Weights of a small mixture-of-experts language model, trained from scratch on English Wikipedia: 8 layers, width 320.
Below are experts of layer 2 (counted from 0) of a mixture-of-experts language model. Rows are named router (the router's row for the expert) and show model dimensions 160-319. Each number is 500 + 50 x the weight over its row's rms, rounded and kept within 0 to 999. Numbers have three digits each.
After each expert's rows: "comes after" lists some tokens at least twice as common just before its tokens as in all text. This comes from a sample of Wikipedia text that the model never trained on. Tokens count by the router's weight.

# expert 18
router:482573513423497551506526473477454506445377539469515370527446545577522477510582467386491550555498440524531537487428525460450605554466489489575470504519563525547552629466481488439519471542440527444419516492551455445486496489401552535497610449555567451466492497570529524541441551523503469585573513519434477552409481397502558414449570465532478497511513459486562438525527482562501579497494449364424510484499481499489557509464446512500518586493502583489419439520480552531470503551480549
comes after: " of", "\n", " in", " to", " for", " on"

# expert 80
router:504517520425477511504513419470375554452501458494529429439427535585427450528528513421457617611463520439450493453544506438451537479467483438522520486476505511482542561473419475418492495409472532528504523518512511475473459498428442613555611372559538410547412545518491475507388531528536449675530474496559486529502521483505574465503569436512479552431519449459567444484540519535523510542476485400443516485549494533552503501455512477511584488466501530490431448515530647530484522562481589
comes after: " of", " in", " at", " to", " from", " on"

# expert 126
router:558426492482571486499502448429458593379535506487551439503569472548592527506511457470488520468452493472495483482507561487535566547455451425436502499472525497524479483514366537544381502466406518532581533516592507426505451530489528520548513432505545471595451492523408488492420373480506492532533521462561374519530430521539539448516485566490535595500528491528478451561583441473474554477534564447371497423554522565518571510473596485547591559473511571448479400380496531520449556526507437
comes after: " ", ")", " 0", " —", "\"", " 1"

# expert 122
router:586501438429450477514518540495469478499429486402516457611541484549542507574476465449515574469501518451535539458475550524478483500529505495547530380530511521476463654543445509470491484504501527461555544474543510494497572519523446498485522450559486481521462562535426487459467528418581474513549486503531461449426531422514552488455475490521482482433516560497528514487515458515455522489451491515440511470547494472611566479469547437580561528523487497491406476583446509556492382524526607
comes after: " in", "|", " the", ",", "–19", " ("

# expert 56
router:540508432463458517476493433472491549415519440422513414558548505489519479526475504519518499542431558523480488467522570525529625555577436472456529475511560541524498538491463578552445496482533530490517532453535587445492429491439566494535561450568574433583405480454454501387392460464453500626499493484538380493481474504548598478519553561533578557482535491515525533563560474468495513536503435503454445428552566485485525448431511488560539580487524586464411522368439558538467471553526582
comes after: " ", " 0", " —", " 1", " 2", " 4"

# expert 11
router:594517477477514533575473508449474559444504526518462418478585498521382497496550558467398586514475497513497461508484496515476469543468490500466439431421478601505490523444471512446460508475448497449499524555534474444436499575478630546485490502536480510495546526623530481437381444467489494535533494458392458582415500451561471494547462474509497543469494575553539512522499410427493481434420495446446531485572521528473528557505562451572554488444568474516459511490489547525521456517582524
comes after: ",", " of", ":", " by", " in", " and"

# expert 111
router:518521489444456477555459459515532510439440457487530441472456588576497567481437507455525500437496502499538548576434516556527465574600445459553498510412604567339579582482485601534424459503570555550452592495490430492541433526466562504522439503489543366636471501436509505492456478408496601533496505474503530514489561506537489410566473435569559529496513559568564456500578432578605535550507475480503525515476457471422510586482476490562482485437459506462498498421459492525485444530415575
comes after: "-", "|", ":", " (", " /", " •"

# expert 60
router:489477389510435599486485462482500500458415566514503549586514611557494525557414426462495390481399501494470501480377539416580525549544523497510539512445564471494435457459596527464451473434462537508435529425536533484530480540597513532557519429591414464458493497488475522510542530504520498511590382582500484410419554415458548545453515520544450551458487503499517480569503471455462581514607455485469497507516496536572458475475536493527532594478476550461458461416428438509546531523540474
comes after: " the", "\n", " The", "|", "==", "The"

# expert 87
router:561545448437505528569506445476463530467535519552456463550535546470375504521562500451328527518500449556599490486452605488382590476510475481561508448432494508442513522475413559581412511568542538520455566526533456393505525480444558599494470506595452502569569405519445472480501504543533494543456524398429481551404472494508521411496490507540538604508477520502556472528512428519482490419484464424438474464554398530483538498473605479511480423477526538494478362500521475527563333504468561
comes after: "\n", ".", " that", ",", " which", " when"

# expert 114
router:579389461525536622457504481503429554401502559414383481545566560515464539520502444459528481518473530449497580434440515444541478506480492504510478436398533530409500468473484610494430415575416527558484536394557543499389573583466596499613564472539494496549435519382481582532520483489412451565546462559527514585528552523544475521439540517621458529500513455453518488489553486449517511458523560560511488480557408506474534499467474393515527484430534542545414525498467494581514542562480575
comes after: " the", " a", " his", " The", "s", " their"

# expert 78
router:541502522444510501567443461437525462475493505493534474549501551518447516490547436510481651475486544568540470534360530477528456605541447490551447497470536595440546577442481586524440412559433503564426563525527484483483502489381514595483448511494444467548458490559551593550526429466514604552563394504424539505492524475514539438565473452561542427576483567567551489482511442526454484565514423432511452472520383509511537493514436505529449432420478499473443451444452512541484484546491472
comes after: "-", ":", "\n", "=", " Born", ";"

# expert 66
router:575477488470527518536419548470445609514436434488503485532532466493484610554443534533437502535418529469545650473499493474557479471478509540477497502437564598443503565497531559442492491465530522623463548527513519524508564533544558497442515473556545539505450525405469555595493509529427515454551471477486491485531512485511481477568484443540445495527481476527482504542542451432559411516619518549484549550601491498495489452490473390521624478403556492463493537516443499472513546494530488
comes after: " and", ",", " or", " as", "),", ";"

# expert 82
router:510503461498450473491457459457520513452509537565461530462540564526527516493456486504515570544499503402499572494426531521470534468508506530540468439405575461435406465439452509522487441535518616486548551514521470484460565576523462554505463534524474376617440524468457511497465484437596521478554430545511568510485556457509512518542461449564461434457551581479609431500536483514560493416573444448429561520522552560505487591418561480538523470436545531471432422473487507556476390496449556
comes after: "|", "-", " |", " \"", " The", "==="

# expert 74
router:481450388442617507556577470525492488494512463510507558454476533543448492505459564523472531482478520492531513466385492505504412545485498420450551470435558472456379567492522551465512503472476554390433551438517463422487564481518495598462484545499450464553537543485492530474500505500543452500589525453563476566488515441535596555516503534414523517604511426496503478463529406584506499419531445498433593509567457670509476446421569487504541512504496498455400479422481541484514463551482482
comes after: ",", " United", " States", " York", " University", " City"

# expert 73
router:510447509425493514493460505502468499534377450474501448506450487571502504545517491554510482534483471476562623478413535558481569461555486546513563438516540571485535628443473480463425507487500515534637542517463559449545581501491458482499545419540487483506497439430447466465437500497533540460513482505596521453496541468578442447497482409507540503424419484522473510628537520460552584561537466452454609465510549471493473555414487484597482586487468474438550494504399461480431447530522487
comes after: ".", "-", "/", ":", "–19", " /"

# expert 25
router:545501460490484497531430456516467646441528535477464453521552489526390492478454575571498572497442510514479440508441500522500497480501476525564445461360488500494475543404529492476400489481516516491505539488544508497447526481473521548489472476540495536559521494539467524494367466533542502547541493446422537500468506444513549495530500419541437552536530564518544453504506395456541502529489513445495499456540443582474500451488582494541530569433484530526482534467453589517531483549546488
comes after: " \"", " |", ":", "-", " (", ","

# expert 30
router:509494468465380476510531548483457610439568520612484473539506557519495558495367515511521592474419498414419494444528517420545463497501504538509504505428507558440436553526503501413543450502433534610502627451536522452433483516483473530493543498551427448540451610459446580469549463493472484508526445501491518423476534381519507496484446466550470469545499516503487498493543488437505481469601558501425564486499456521480439430428523444503511437459514527420492433522443535563577472536475497
comes after: " |", " (", ";", " –", ":", " /"

# expert 29
router:525494465488574560466447514475460535516415571439403421526554487537510446518438479453490590476478504516528595471405503588511554449603450542522517445455540531464455555404458491454439518561506550418586511539528554456456576551584481482550496492513500538493471535455498558475458401549568484545533500435480445462486571402543384527453480450588526440530436497482495473510540472533456515543568508386426585460526417478429549463456516513504514510391531556520489455500517529529491493489431597
comes after: "==", "===", ":", "-", " of", " for"

# expert 90
router:463486344452462531536504457536501503509525458461522434576488478485535477514506458508361597525455471422458510445430519461505491502575432593500482468473503467470477501492507476540539503440493570456588524551522413444392549526531519547497577510575493497577488524504466665534463441505464522544649468558459525558359541475498533546544479519545512530432327440494544514556502508479510530471527515468493558477566485545487494536474472496591519518463494515480497546536516534528470521504527551
comes after: ".", "\n", " |", ")", "==", " ="

# expert 26
router:490496476467451523495485463420484528437484483468510439551575524468528506607526538489507490536461535474499562412517599489429562548578448523504552454497477545559464511462416531583485505537455530502491529372496499420486475465439463500600563379607528477591433443444444509442456444464400567633577501532471424507510463506519510429504556626514514547505514428526525436592582480465449565453558452493400522430595508577537509467420500449532509502482606530495450496475505499577514465568569528
comes after: " |", " ", ";", " 0", " —", " 0;"

# expert 59
router:531501430531551542584491486489491513454415402469550572485436486590464504579467500456406519417463441412515520485437544482551555433508443462577598504505575458535365486470478544527500468454486547467521504440582566517464482497413569532480480427559458433558433471489591453520469448504450488478547516473550462397485528497535457484522515493477414478521515579562573555593552494548461574548496511497450556542536445522497532424442493499512503431370543526487486493482531512526494518554446518
comes after: "\n", "==", "===", " time", " years", " century"

# expert 75
router:488560464463474509470492473502440505477501419537487444540600477576525542519439464501468453471474507401562514427470532443457530520537475474500464456417571607473477535497513555435478495577499541538476536514517530444478506556485510556437488516522466440523492545453463417477496447409546517447445510492518481447503485455492457497461496496487518542544548443509512505625553512569521466495475536444422575505513475513504493497456474469502538496481600497402515495381397535621556508567401516
comes after: " |", "|", "N", "See", " /", " can"

# expert 97
router:516439483500512562520445541457368575475524439474508472479508441530499491546431542482496528534498467465611459485475607566502572405509468433438489425488622519448521509509513588413521427486501576535511568497516384486542546580542489511509604513562437490515548468378559560608525500460511493504529504464489460520427467497531465505450490536551467503431464500506533445467589457491506505437540523516529477426512416501403516574449503423563561475490540577454382441497420528553603580524549522
comes after: " to", " was", " is", " he", " and", " not"

# expert 65
router:490510477457465513511471555524430487468457487528555554482506532555419467520499473429443587634467460458520538496506468448432642523469528490531459509435578505393535607516513482450503487476485560562487591523433433475492493563508575504504599484556559414505429447478536557520478503500492470564527463460496481571442479429535585488425504448572547493386521479535523512503517478462522493521486483383503508475578514516538475484500489446492558555509496545496452388537508533553458415569467450
comes after: " of", " in", " with", " for", " as", " to"

# expert 34
router:521441474465456519527522508521480540488518429474506514536483513577518459534488427377465457609465417516638458476466542479424511416525422444494495514540464549476513547424581434503494474612460502526508554508580548496450513599441475559522575457549608464460489450483525461512531436545494322483524479582570529506431499462486590471525501441543437467500529534513566457492507497543532524455515532429494551487544488471487458459455453480474522560499535524433411429507420494523488530565495536
comes after: "\n", " due", "ed", " known", " moved", " part"

# expert 85
router:518525449449466525548436417467456515439459466508563426503524481585463453587480466494553539513462452451510534446443548505442545534605477413508556438463571570470468575482450561502466430520477558521537560497519532432471484530461477568565561429564524431570457556459447548486409447460529509571522474483591393519497562412555539495446468508512567515518427513547600472550570453561476549477547487421412510506524528528514500545413545458554572601439547523465472445412428567557492541559434590
comes after: "\n", "==", " ", " (", " also", "W"

# expert 45
router:575484408500609542581458450486486508502466508521435482556495432545469456530469557462524493518475490435533568453394534427490551416453481481610539462427568529471485493515554496485562454461407536483490524516529485474507435501455538643552465474519495438471567492481497577443499537500478568476510495533534474551462465491554472465457579570486467458568419438473586462545552480527571579477459498493440519525505480567500529580424523495498530531457505506490513463334502481470471512530548552
comes after: "'", "’", "s", " \"", " her", " had"

# expert 92
router:531470483467486623432484454475552503410497541476486563440503505548521510523418443447540506526452565473491602385431536492535460507469531588516457449494547523372460503422536548535409463514436518551509623426561545485402552574405482475534532446516546467472423527414469496550475431507496361485547456440501482524564467470525534568455532523634460627477480473584501563488571473488434553464503555547444534516566421500504460535468526367511547496485560486526493515476493489599521514505476445
comes after: " a", " the", " an", " The", " A", " his"

# expert 108
router:534505440490480513579423501392507525438531561460451564489498538515398544549410519499393564573401478519451467444421563547466505483479535496503525506495566544493434501502567423490446447491492497533513576540474384441402580488462529467514497494510481529513496555535476509578420391493479526586483470513419470506536495496575526508503482494647471546510533554513510546606559357491522524533476504420516475395524424569457501568445565461619493545461555532500465535500489527532526508609513527
comes after: " and", "-", " &", " de", " ", " ("

# expert 35
router:599448508483628488498517388490466585391556466514581459503566540487521553468488458542457556474441436435542492484484551453537487511489471431401508509471556498511458473478430546520432496485480531587563505549579460425452477593508491534460521430472461430577510505515441467509453422512584539488584428490588484512565447467506508498522413534530479597436537424524510506558529494508436524493465553393451492464518476584509436590471573478505527428447490570482451401468534523489421554511504473
comes after: " ", ")", "\"", " 1", " 0", " 2"

# expert 2
router:519515529397479494510487476550441468484500502500543431551567534567492407521430521424510482510435454450521502487463542478398504483528461493537500501547549581498510530491406462507439502506479588609563541493486514441460535518421515524496540487560493591454443532472518506507500437476545344600559485563469472557461475506522564534553540437489485470490396477532535517542532505577582553436570536538457563527510520467476397514353487402509474572530558478482495492454416519593442425517445529
comes after: "\n", " non", " co", " al", "in", " re"

# expert 24
router:530487443436500541574423438472458520429448514477514434471518515546447510553450484510545537531455426438524542450483548462443520529612436458481561452437565576474455601453516534556465450527450545486528588475478549451480506430411483566591545486546509429569422495467436509475407475410550519516535465499542406491469531457556555470491499455527519516608489570560589491577597456539486528495484462483434576516533564521499461553385508462604574582475572559426464441422431532548456524549504575
comes after: "\n", " |", " is", " 0", ")", "ed"

# expert 96
router:521430449418447526509423534501434552438504488471570559560461519545493488520475554407531495522468470463470573395463566496416491513525493477503560470550564528472431547457429460509421508428441556540526579506480495431476469519451484496611561518534552353566438535455460532522447461421500497525488490521617423564519492454533553502502460527541538497590435553519533534557575469572467556521571480484450558544556492553517458541422549483584537535453584557454510490448448563570439572523453595
comes after: " to", "s", " a", " his", " as", " her"

# expert 69
router:481430473491572528592457500518517545475401555488508523496434477540550443513414536488458483449468439428510579504484572576547508544561403461561517497499518677355553507490508520610471515540492545480489553513467530503446551528476538505542473445556517510606411528446498545462489506509543576464546481525524494554498561456545504504527469492603539537483466526542526513493524496512509532522544459419413447500492499580363511505520472475499462412370495522427522426551479462579470503485467598
comes after: "-", "==", " |", "|", "===", ":"

# expert 10
router:491493396437533513579496540524458494481448464514547475391607480540421469539427420539428461625454497458420634497473511436521572433476515472476485477398539598378454598510491461518465558498556518598517623446517482504511485484539492543530589534575519474484424433497515563542486462530538549572515459499548479524403469441524577516553467455528485471456517450524565506506507487415582504476507417441490522519542495445444467459504479525536584551518538510485479484487493506482450375560538452
comes after: ",", " as", " is", " and", " was", " of"

# expert 125
router:468561370443499541546495464528473458432513462470490433563437530485462513554444455459457561583506365526594505471467598435446514515527423469469518515509471487438520563523545479553507383482522546476491550410568449486418500498488496583535537562575498466394557492498537512520452451499436419511594498556479540561417482527498570454596517456507513476580401568520565473536498490531609521481519504455483471572571419488511467544403456484504508566404655571502503442448468548536508533558468625
comes after: "\n", " |", ")", " (0)", "ologist", "---|---|---|---|"

# expert 120
router:487535365448479558558431533514520496515413502487508485543528525569369545639466497510470493570507474488538543469520537529455462476582442537587558475477565542505410474487572451548537470529502551517421472449563550448438518469420487448579557492599499459486508384449568548491430545474554487495524490493510498530423563427501522487487517457580501540573506587502602538521497463446553595493564514494516480570581544520526471510450482476526465505437468511518489501513477516563549468522479616
comes after: " |", "\n", ".", ";", " ", "---|---|---|---|"

# expert 68
router:591499460521478540476433497447385557416470484440435377548494555550493479513523451450526503543523523443490574438514537562508436518521455511513550517403508504454497493409491515533464434462544541587463527545574506531450549595488569504519529487525463502479427536447477622539467454552447451571531499446515485604464571506526544519523523472613563542433525485520502524464560416570484523449504573535438497546597426519561554458465506454542525463476465538468483486509467594612537531532469494
comes after: " the", " a", " an", " The", " of", "The"

# expert 124
router:597428474448486569561468481470451608476488431488436435553497559523401526499586538506407572550433530506537462530435539536492499513512424564556483438412503526549515504386494514446443477529531525473525498529481473445494580558491581519459515475531499533575494449526451498524441517556497455466502454431447539569434442447533525496497480515538542475460490540534581443578505378507473511463559511498501491478537474579495509476489590439529502505389470548489431438460492496555566441529561558
comes after: ".", "-", ",", " \"", ":", " that"

# expert 64
router:534482422506488496549464492480433540454515454525496480525602551541487472496406490524514598579451497468469507448502521425496492479514472515542455482459450563538457564418504518454558476517425544566442569506543564485461547554438494557518509437549476519523516557465430544440476476514594475528553470508528500412481485388522492541515436435548504462467477528574524491449560467451487486508594549498411507428499418586496417427472581413560521441398541508483450440467513517553449481557457522
comes after: " |", ":", " –", ";", ",", " -"

# expert 9
router:580498506497478532543475539527388600415535490426486493481459542545464570517516506473527633502459476456570475455528472491489471437529477513460532523475563546536472567436519540392542405548429515590561474530513536495472516541479588523464527469517518457541458514416441560520448503540461458430545412431596472479515507470581522539494503423589476491457514500477501408499589389413506572453548425559488485488519472434502511552508508388564629573405552538475512417498469583520545530523449552
comes after: " of", " in", " to", " for", " by", " on"

# expert 98
router:529494452443487545469521478519465533452484510527590538500427453524426570527529564518492572538450510530628533452481582414432532505548553484593503476437539520413465636463472559419514470515544535507525514466427559449486468491452473515488575402577574390588454491473490540455436479523503525500596505478503427462459475462540511390378533611544502477568465488521542477540552417446464563513560566536459488454470485568539538519465576494555635486461586575493478461529469491481487474490452583
comes after: " as", " that", " when", ".", " As", " where"

# expert 6
router:618419428419461492547505476529478492495390509462575514555421495556509449488429457541494494533473524468518512480453493518527457600518495479545600481385494471513398550471565537468551527480508570440416517522500426465448535528526485556482499515515464415545496496525388494497423470487430481535549486461554506505396539530541520545511440460496543528645545469509521472520521414532510565518534448435366508471594540513543463456465602463567555517481613544489438453528490625566516524519491437
comes after: ",", " in", " the", " of", " United", " New"

# expert 57
router:524429519477488552552466540531475573524529502488583582447420441513569455471476497520531583571452507527536553448476465507478443535586513465482561479530565507513475556457582471474493559425496548558452583409520463519487473493492474553439573536511527367554508466453507546520460505412515465464506475542457469408490425416547488573473495501492513448586387570509482460517538481504501486463589536561473537514581515522453452455496522513532572540477477511415457527407500550501430519539576463
comes after: ",", " and", " but", " which", " who", " to"

# expert 48
router:637450471452500542553541422358367587475553490413429499513500467513371477537513543514567571535433490403540578418501544564522452498504501485551500484469499605484500515412429599489465500487447517537494509473482513471441514523533455546504481463562525484556399503418472569505433489537456467544549473441528488519553600497520489450599504546604464545553549451466524463480568489536458568504437489556455501489486451517518468484484515487540543525344535571476474519487527588486481573525483510
comes after: " the", " of", " first", " a", " in", " this"

# expert 38
router:476540497432570564541385429466514527448462474464552468514489486566426507518506453483486511613499417444534590490537512432533475458457512458491531492475572510523388466502551556496500456513536573443510489497556506449425463553490486521527513488524510467483506435454535477429496557503475442414573471557603521502485448465526455464443430461556548554587512462493607509497505443516531600489406532451510521422542568557512430633484537470487472471456533435439470381508400486472473510520548613
comes after: "\n", "|", "|---|", "|---|---|", "---|---|---|---|", " 1"

# expert 127
router:577458518455535530497454519461460525509379469484480556459500478474527508498401421537534476600437455412507627436458534519508562466459472518595548469465508558470519508414534533411473529399572543548547556537529606495510520503497450531489557473489478493550456485469453542522464516492496506544480488480514488460372537356509506504539448533516465429544457501482475490572562504556563579447574533560414561467568543557461569554434578464550502535485514487488518404415317542538528488486489495
comes after: "-", " ", " (", " \"", "/", " re"

# expert 71
router:577373440503560586507462518469549512503499509487489491480542536571555568508464550487536572485431516525616537459471546410457552518520449459495555470567558457448494536494492420469453502506534511439468527617558550505451463528470432564470526488613468374546479525520519483617508521402361425537476423636457458401437510454496506547562430439529499517551485535590543460531534506526598444498520404469351554515558464483495559415460561451524478557457549476515503505435481505507508484466466481
comes after: ",", " and", " well", "\"", "),", " rather"

# expert 20
router:508515433464565521522405491423463532431427460493489447495510488587449506590458482475543484529429413456483602480455531497478533474508473534484488427481612552515460532453530515482466478558442542517465571465512527453492487482491485542522495520555531382594467453440451523461392468503468488488506432519593434505428516447558531459448519529512493490552463548531571518578573447487439516466511492452449596522512578552516451550410528481560545513505529514481481470498439518562459482555459540
comes after: "|", " and", "-", " a", "'", " m"

# expert 50
router:511486438442442511570470402509442558461467485526506421470560440577475514580458504537490531590423405418503542467490570515434509500602460468492561415486536603460432518461437519529463437476465522546548557457490535419485467490469527560514547422568508392598465586487422534451406468431504522511556476535535411546446541469567511466523528500528528456536469508603564532543572449547517549482555466480458521481537518536492460521435488461597577509462589547421440472452394567542410460547462617
comes after: " ", ",", "'", " as", " was", " is"

# expert 89
router:497449447497487499476420571530398541501448533500455533468531544581448493456390508463546577592480527473502637446444510407467519452521478486522491485312562599486535556533557488400465458506508540505519540507534497478488431533453584537514585449543522444506509562386521588556520549476488386581504492468562476511465495465529498492427563470506499433414466490437532429476524481493577559493587426487438544493551450528515513489479542468496514564473466540536409444437485510488473509536555533
comes after: "'", " for", " with", " in", " to", " is"

# expert 102
router:511444382503488539471526483408519495488497443510530396571562546551452572524491536534524549584461428482484508486494550498488519448625497422454521448442550568452488531488524533504432449546381559442454568432555546463511464518468554526534530369526576431588439560441543490480440461422500488522548445481548467386413654498533470617591509522523485454564512529508547526537532496490463513500561572529421471484500498538554459463416546458541596538486530523484499471406365486475567584555527472
comes after: " the", " was", " is", " a", "|", " are"

# expert 86
router:548488433443537509565410517398456532446487509590491507558544561539459418549478504554444512548451477429573530430495575468479521427501435400487543447444579536408463513470446513485455497617520546473470531418495522465488505612534562558545581521538588426584504529483485530474435446495634483601527436546566445508436543446572581448514480510515529546558488495528592455520561474478471540397495460434451541443582532539486436562376503467556564461473512533464461420429469512530511443554446563
comes after: ")", "\"", "),", "'", "}", " is"

# expert 121
router:515537388423472536588377532450454459426551514439448449525562514535495448516495606445438482561499499475591508500508591509483508531572505421608449413401513535536474475507554486524496455450492502482531531503545506423480531546504612518516518445511457425549467590560492452487384511475584472512500510431529497526462473393592487453486453509460511526533460554542587457547500511478566468405508515497460511552572530483590487488455628433589613555490544484404497552523442544521532464517508581
comes after: " |", " by", ":", ",", " and", "-"

# expert 31
router:554481448440489482480419533369472505435391505484416430545546518519439539560520487520471567448501508472463512483493505521503537557493432537463517457435545472466511540368484636499446421515421567532531578483449474435419555553437535490576533419521529500490450503472484573551431474447512469497529473467458441529547478521544479436499376560572534506441498552641513437539573444446528455480496558487483540469570511484513488520462510378543531542414532512506494474491491568601525481568476479
comes after: " of", " the", " a", "ing", "ed", " with"

# expert 67
router:547534478478544532471475396541404598432469539504494447538552555576485445501470460502509453476476547397423597468425527565502474536454505501592484503443570533435435487375511523566481467498488511577509513476591491449384506502473444475508488512509523457545419554450464494539511467540479474503571502503608527476485525451498499541489529596525440578532520525479539470511510424496530630430512494529382522495524525519436467470439622449524484505443613477536482501498494597519488558527549606
comes after: " the", " The", "The", "|", " a", " this"

# expert 104
router:536535479478499571522524568418519473481564434466481482524576500505481513556516475488452590513470467433571526416452584476497509534565505497566490404522518518503529580465384569502433488527516513529482481386467481479495541524493486553426507466561591509462503491536508493536488463470451434530523522500562496382521488382517500424424493504507517512528396550559522434474587480492472491561430457500476518493561458486548473489517486507529584444443490496480542552565513462510437467501495516
comes after: " in", "In", " on", " In", " September", " November"

# expert 8
router:592453451517467538505502523453418592433536419474628422501479486562461562561480469489501492524488454459473609472523555545451609458508504516519540484503568554522456528499472466406424465440506510556551538425515546467484496426448517524618516374541454444566414506486513583485391478496559497482527515516584424493447568463560531482527561572515446524515470591537556473532541444520464489441563470488473530481536547453497529546419518426581592577463560531417580504482451633610506514519534480
comes after: " of", " to", " in", " by", " the", " for"

# expert 43
router:480546393459476544557490460530468560502479518474509377508508518474509450515423476487409613514404418482445483413434531547535513462465486506534483472460602494485400529524565504478511505543487566499535500481561490460408496490452526499525473514584443447496408481470521572532445429523469429561599486499544518507456505472506564393483500514527594441563424493514532503545505476532475567528505534500498478487539526531497552488478492497596458523417482584503491540481512509493509550550538467
comes after: "\n", " =", "==", ".", ")", "==="

# expert 23
router:498388537459532585514466513487519516502469488478514575501431457510560516521489459465470540582463525491595535427422519498518456457597397510573581459494561507470492579474495516555428565530572495613540508376455507492460501522552477528483568465502549421534512485395513475537497447488505470443544452511558492355433404453550526554555455519520528528495457512480533475527515402496468610502529483500498505516553566501489454452473519523561535536482462514445456391386459500499499573491426541
comes after: ".", " but", " In", " that", " The", "In"

# expert 49
router:480544530502426496497514525456461465424472532458501449450584453515564484510494506475411501544474492482567506429503529619501444417590447404480500449477431504476533597543491569480466421586498592482358566472492476489487506481484506525558562492555503484497476492401453496525496475505474513457531546395507468562429479519565419516545388554445457506478419536498484497455508445463575565484509500498501488454523457491554461541467566449521525461509585501459517363542401579606515516546500486
comes after: " was", " is", " were", " be", " been", " are"

# expert 88
router:469508404471561506505462449538470523505471431541478503591529452470489495531470517531404554546425508453432483435468489524459513569612429524459509471501514500492458566475599454578514533500542582467521498519569460502454552514532518565489524449570430500573483526475473593595443416480441497504609470517575481540395464399509529591524522502564482481546343571539584493533508515490477542380599436448483510507539506526491520508482503496570548513466479556453534481523490513557474546518481565
comes after: "\n", ".", "==", " |", " ==", "==="

# expert 95
router:528509432455534502486512511471494575439568537539574534432562528516491511536461481445458507532513469411570451464509576550404592491506464409370510400486531473519543540550495599516559515575493563497494553534483412444524569556477481533481591440527470475512527460335529526579521519493449464477554501512522457534444499440511437406502519594492493532501457498547563465487527477428517547490514503518532450438498444599459532557473549516517530458497564537485431447522468468552607563505628518
comes after: " he", " was", " He", " it", " It", " is"

# expert 1
router:479439468486501562529520433532493524485499439543512475506474547485507510483548557537442516608451551530573508513432522537490476512515453517558516432477498508505515489420544574528479529495554519529439499442517509485500613511477569554457500422576559544587502454437438461546488501477576484501507427453479523511433449414541585566460520501462578492599457474564583535595510391465463500438545504507510532518533459604506444457499528494552495437451422539457473492481504470538539474539486506
comes after: ".", ",", "\n", " that", ").", "\"."

# expert 17
router:551460513422430546570467522428473478499470473516459487586500465495421478544469451551494515552417415531565485441453567492586493482529500545497462436458498523331476530469488488475436508494379500436522531491436540438423519473508462526491529526628546456539511497525512599498465504507458447471477487495556529483485487405525500420488489483561466504512393448501499475537568489507484570563541563449401522475539446511554459525449520481489597467446562562404599455573472450511441392548562425
comes after: " |", "|", ":", ";", "N", " /"

# expert 112
router:551494484465490534547508430424468584465492480518501421565572507617486496528492441480499431521481532414574530393520548524496591449562455513551529455453595577526444561486448524558487512536588563537418574493552551447466550489531503580479499493494600453457473554456445463529464489416490530528492462518564511511457532444523489435431523459484541560484562466504585474580546493579520532504442555430452502497530546488476512492455492483511500487490494555447476506438452500582554526578345531
comes after: "\n", " |", "|", ")", " this", " This"

# expert 21
router:578491437436429538551495395504506521476504408526544502498473461598479416548471536553508527547445480446505509454397547501453485556574440472479545460523514576435407525522469547561478463485402582498562554435497514442459458522448457526528552504549542450533444480461499560509359428437525539479495480500562472589480576461519519540462486511544567520639476562567578448576562463456437526442560453452450541533550501549514472564408520465593577523442607525424475454387467578595544465602464514
comes after: " |", " ", " 0", ";", " is", " he"

# expert 94
router:498483445454466538568417582450475518502476509566538481524571494513463488626472493475480449549492476482520523416537581435423459490547466499544642503501492542504533542453474431546554483506480545540468559441471561454466518468439519567552498451564508503550514473414509558493402468504492496482453439477422475506413511378515495527460505557526459545607470508543552518493533479394614493377582483505468485513586476589489471460497512403539563466443546425500464503482519462580608489528471621
comes after: " |", ";", " (", " –", " 0;", ");"